Weights of a small mixture-of-experts language model, trained from scratch on English Wikipedia: vocabulary 5359, 64 experts in each of 10 layers.
Below are experts of layer 7 (counted from 0) of a mixture-of-experts language model. Rows are named router (the router's row for the expert) and show model dimensions 224-255. Each number is 128 + 24 x the weight over its row's rms, rounded and kept within 0 to 255. Numbers have three digits each.
Before each expert's rows: "mostly gets" lists some tokens that are sent to it at least half of the time. This comes from a sample of Wikipedia text that the model never trained on.

# expert 48
mostly gets: " 0;", " —;", " 0", " Nominated", " —N/a", " 1;"
router:160149107131125137129132122086135152125121142124110092130144128167123136096152124138111123133104

# expert 54
mostly gets: "er", "iving", "ering", "der", " use", " using"
router:121132113124131102119140147114159145132102123103089081134152116141120142104093100111145120127109

# expert 40
mostly gets: " ", " Total", "ctor", " DF", "istry", " Register"
router:102141162108118135186124139121168134119105160094127117106135122141109170087153094096128096128139

# expert 42
mostly gets: "'s", "°", " Team", "′", " Championship", " world"
router:120118119141115122134144155099172156114153164088121113167167117139139102159096101151132107129139

# expert 27
mostly gets: "ort", "art", "ord", "air", "ater", "–2"
router:151105180121094101124133142142193145149105127138114144130131119161114116082162107103116128131104

# expert 5
mostly gets: " John", " William", " David", " Robert", " Paul", " Henry"
router:119121161118098071155124118093162139150123159139120115142135117191119149121151117136143097126099

# expert 26
mostly gets: "|", "″N", " (age", " Coordinates:", " Preceded", " Genus:"
router:144088135082112114133111138139136133126109154093123133151149119146111163085179102144136100138131

# expert 50
mostly gets: "m", " h", " H", " Y", " J", " k"
router:109119116167108110131127092106157113146106140149093094145156136176122153101146118134141100130096

# expert 25
mostly gets: " not", "est", "ain", "le", "ant", "ott"
router:158110135120148127174109139100167121103092095093125127161161138130152127114101120168090124127155

# expert 10
mostly gets: " comp", " rec", " dis", " ext", " exp", " Comp"
router:170112142131112110158146125119125134113109185111104131140160161159130117077156122125125077128111

# expert 60
mostly gets: "ion", "ions", " Votes", "ion.", "struction", "ission"
router:104116129114079114144139095115185144108140127129123093101133109178145129129136109131145096136094

# expert 18
mostly gets: "kins", "inson", "mond", " Clark", "well", "illy"
router:160109135132094124127138122096179130116134150100086113129106116168121131138147107135134137128097

# expert 2
mostly gets: "osh", "hi", "ya", "apan", "azz", "aka"
router:138130139133117146166118112127127134086111165135098125134112108156095126140128097132116120132096

# expert 30
mostly gets: "et", " \"", " $", "$", " f", " '"
router:159149182135081131163128118153161108138138179160108085137130138133112147124129095140061133131125

# expert 35
mostly gets: "b", " c", "ch", "eb", " A", " Arch"
router:136116149142087110130108106117176100113088147099133140116149129138156116121168111120109106146116

# expert 15
mostly gets: "x", " York", "ster", "line", "BC", " Island"
router:145108145144109140129121118141152121135097128099102092171132143137154142166142093147124124128125

# expert 38
mostly gets: " War", " ar", " war", " Turk", " (198", " Ar"
router:130118099118144127106124151135157117137120154095129090135170147169124124075161086124125104130090

# expert 34
mostly gets: "°N", " Website:", "wan", "ki", "yd", " km^{2}"
router:142136110102120135149097151110137128138122157087116147150116119152163137121133122143105134130100

# expert 17
mostly gets: "ly", " also", " re", "uc", "ust", "st"
router:106145107158067093137117115123113146128118143128115086132137111154078157099111100154140108137122

# expert 39
mostly gets: "ac", "ar", " Arth", "ont", "idae", " Animal"
router:135082129155123096169107086113145133084143158119164117123141147136138157105132096157116123131114

# expert 0
mostly gets: "%", " m", " years", " people", " time", " life"
router:124130130170136091156100128098125135144091172099106123147196119208118120101142100095122114125118

# expert 4
mostly gets: " than", "|---|---|---|---|", "|---|---|---|---|---|", "==History==", "After", "|---|---|---|---|---|---|"
router:150156140107120109143125101102146093145077153111117102103130143172146159116144116132138092132110

# expert 33
mostly gets: " G", " D", " Den", " g", " O'", " Cal"
router:128135105110138064142099101090168127130110149140105104155164111131110156094171107152134126128116

# expert 44
mostly gets: " 194", " 191", " 192", " 2018", " 2010", " 2008"
router:100115132129087145138103118124158119094111153120101116135145140127117121120168103120121118128103

# expert 11
mostly gets: " land", "on", "en", "ention", "ops", "om"
router:123130119166118092110108149121132129105136156089145127116173151143094142130136098109111116132088

# expert 19
mostly gets: ":", "s:", " including", " by:", "ation:", "er:"
router:114154141104123138141129119145128159135080129130109110154120139153103159129159090133144122131100

# expert 28
mostly gets: " up", "g", "gl", "l", "pl", "v"
router:145130135127163117122092120113144084141121166102101110116153108155127120091170104138124095129111

# expert 36
mostly gets: " en", "ru", " st", " tr", " con", " oper"
router:115117153129098117162088100110168132117120166087104119149172120137140129093161107148141095128092

# expert 46
mostly gets: "\n   ", "\n", "\n\n"
router:137121134129134113132093114139155130134128145111126137108106127147116149083136110134096109157105

# expert 12
mostly gets: "xt", "ub", "ategory", "ap", "uf", "igital"
router:122147103113127108162150116095163130114101169105105119131140167150159125096144105149142112131160

# expert 9
mostly gets: "ical", "ial", " American", "ual", " National", " public"
router:127102147140151171153105121123152128146097130124102099140152133153114131131108112121153083133135

# expert 52
mostly gets: "é", "}", "ić", "ón", "è", "OR"
router:170132131156107127144149152145162125086129181122093114151130137123123156145132091177118126130077

# expert 51
mostly gets: " and", "as", " or", " &", "os", " Los"
router:146094145153104131174141127119107098166120125139118083138136145159123165121158109134157126130118

# expert 7
mostly gets: "ed", "ated", "ted", " found", "ited", "led"
router:143145117149098127159102099191142141134109105103108119144162155162116123113137099127134129135130

# expert 32
mostly gets: " \"S", " \"B", "|---|---|---|---", " \"M", " \"A", " \"The"
router:142137133120135102152156078076128129140090181150144135144143155155139144131118108128123126128123

# expert 55
mostly gets: " |", "–2;", "–1;", "–0;", "):"
router:145106133098125135144106114092171121116121169107139109140166144162114162075129103140161107132132

# expert 20
mostly gets: "s", "ep", "amp", "aj", "up", " out"
router:140108129134110121164125133176150110133150156117109163141128139176112107100143094125104087134137

# expert 49
mostly gets: "ig", "form", "tegr", "epend", "for", "resent"
router:127097112112117106155108109099156125129100160119112129141125126132116134145173106125098119135109

# expert 59
mostly gets: ".3", ".9", ".1", ".6", ".8", ".4"
router:169162158139109145153118089131123152130128141136123122134112121154125143108165119101131132129107

# expert 24
mostly gets: "),", "y,", "a,", "er,", "i,", "s,"
router:142123153133121139144094152118136114118085166138108090163119124145133156095139091166107133132128

# expert 62
mostly gets: " that", " he", " which", " it", " who", " they"
router:142145132128118127164113118115127117109114142159101070125150132201108141118157101152078119133089

# expert 14
mostly gets: " January", " March", " June", " November", " April", " December"
router:137122126118100115153142079125166153132071126102104131128154127151149100105122114139128120132140

# expert 13
mostly gets: "ag", " on", " Release", "rom", "irc", " Pass"
router:128141105140141097159117147081161122115100147161107125173146119144148167102131099134127142131119

# expert 37
mostly gets: "C", "D", "A", "T", "M", "B"
router:121122137155101107142100107107139101159067111080104112142136137161108155113113106170083136182132

# expert 16
mostly gets: " was", " are", " is", " had", " has", " were"
router:136130127138137107120174086108133104103129154100110081175117143155144143126141120133110153127125

# expert 57
mostly gets: " main", " a", " an", " largest", " quarter", " winning"
router:138173156135132160161125105072159132066095171113102098154181136131136090121159105126159108127118

# expert 1
mostly gets: "z", " L", "el", "t", " fl", "az"
router:147142122150089121092125128097146136139098155132109128156187131145131113066147130172131119122107

# expert 53
mostly gets: "-", "-1", "–", "ign", "-2", "-0"
router:136122146119115149134136115076141126128116164101119148129160156142114124114141101112125110136126

# expert 63
mostly gets: "am", " lb", "unk", "ident", "isk", " single"
router:138083100125137114161123122155197163153134165116092091152145166151133124135133124168064107138131

# expert 58
mostly gets: "es.", "ers.", "er.", "ing.", "\".", "ation."
router:148104143141126095123114112138119103123104138112131111141155108143136139117135102149112131129102

# expert 3
mostly gets: "it", " St.", "ival", " Win", "ri", " R"
router:133106093117130108107085131162126119133084127111131105121148155132125133104137116155148110128127

# expert 6
mostly gets: " many", " these", " several", " most", " various", " some"
router:129115159138119096114104117089158119145133145123167099163125136141113123124155109134144110131109

# expert 56
mostly gets: "e", "o", "a", "al", "ale", " part"
router:143145132131113093113119140089142138151138135105095111124148117163117197114105104155148128140103

# expert 45
mostly gets: "ja", "š", "za", "che", "idae", "una"
router:117087094111081085116118129096142113105098150131109127125111141137148152107128099140105137131078

# expert 61
mostly gets: " first", " Family:", "a's", "'s", " second", "’s"
router:133141140108122132138133120089134112138126173118084109137148117127143109123131101147132103134159

# expert 31
mostly gets: " end", " day", " form", " help", " hand", " election"
router:136097142110135136115130115163144116129099174102090143136130133169111108128152113164093120128108

# expert 22
mostly gets: " to", " as", " into", " through", " north", " from"
router:158157169110137086144144122088160107095114158109108152144138158132139157110143100120122134133126

# expert 8
mostly gets: " information", " football", " station", " player", " politician", "eration"
router:112125171116133112149096130118161112104102136072145109193179112149113120142104114146109106129114

# expert 43
mostly gets: "ood", "ript", " food", "vel", "s'", "duct"
router:110150150154119128132121100137118138136113142138109074149150152140111151098138088144124129131127

# expert 47
mostly gets: " (C", " (S", " (M", " (A", " (P", " (B"
router:127109155146118100163108098094127098147106158102111083133165131192116160118126107158112097128121

# expert 29
mostly gets: " same", "urd", "urity", "ur", "uro", "orpor"
router:141142102128110137179130115099181119133103138124135124139174172129134125102110102123127107133097

# expert 41
mostly gets: "th", "es", " 1st", " law", " 3rd", " 4th"
router:169111144129130092121142113116187137112108149108118143129120100146140146152143093082140113154113

# expert 21
mostly gets: "===", "==", " ==", " film", " work", " ==="
router:147093142167092095153160116136117145155130132156112143140128116159103140125130143171088093130112

# expert 23
mostly gets: "u", "ue", "ous", "ra", " pre", " Se"
router:126175118125117164125118112103127136116117118118125118132143133146151145108134114179128102136133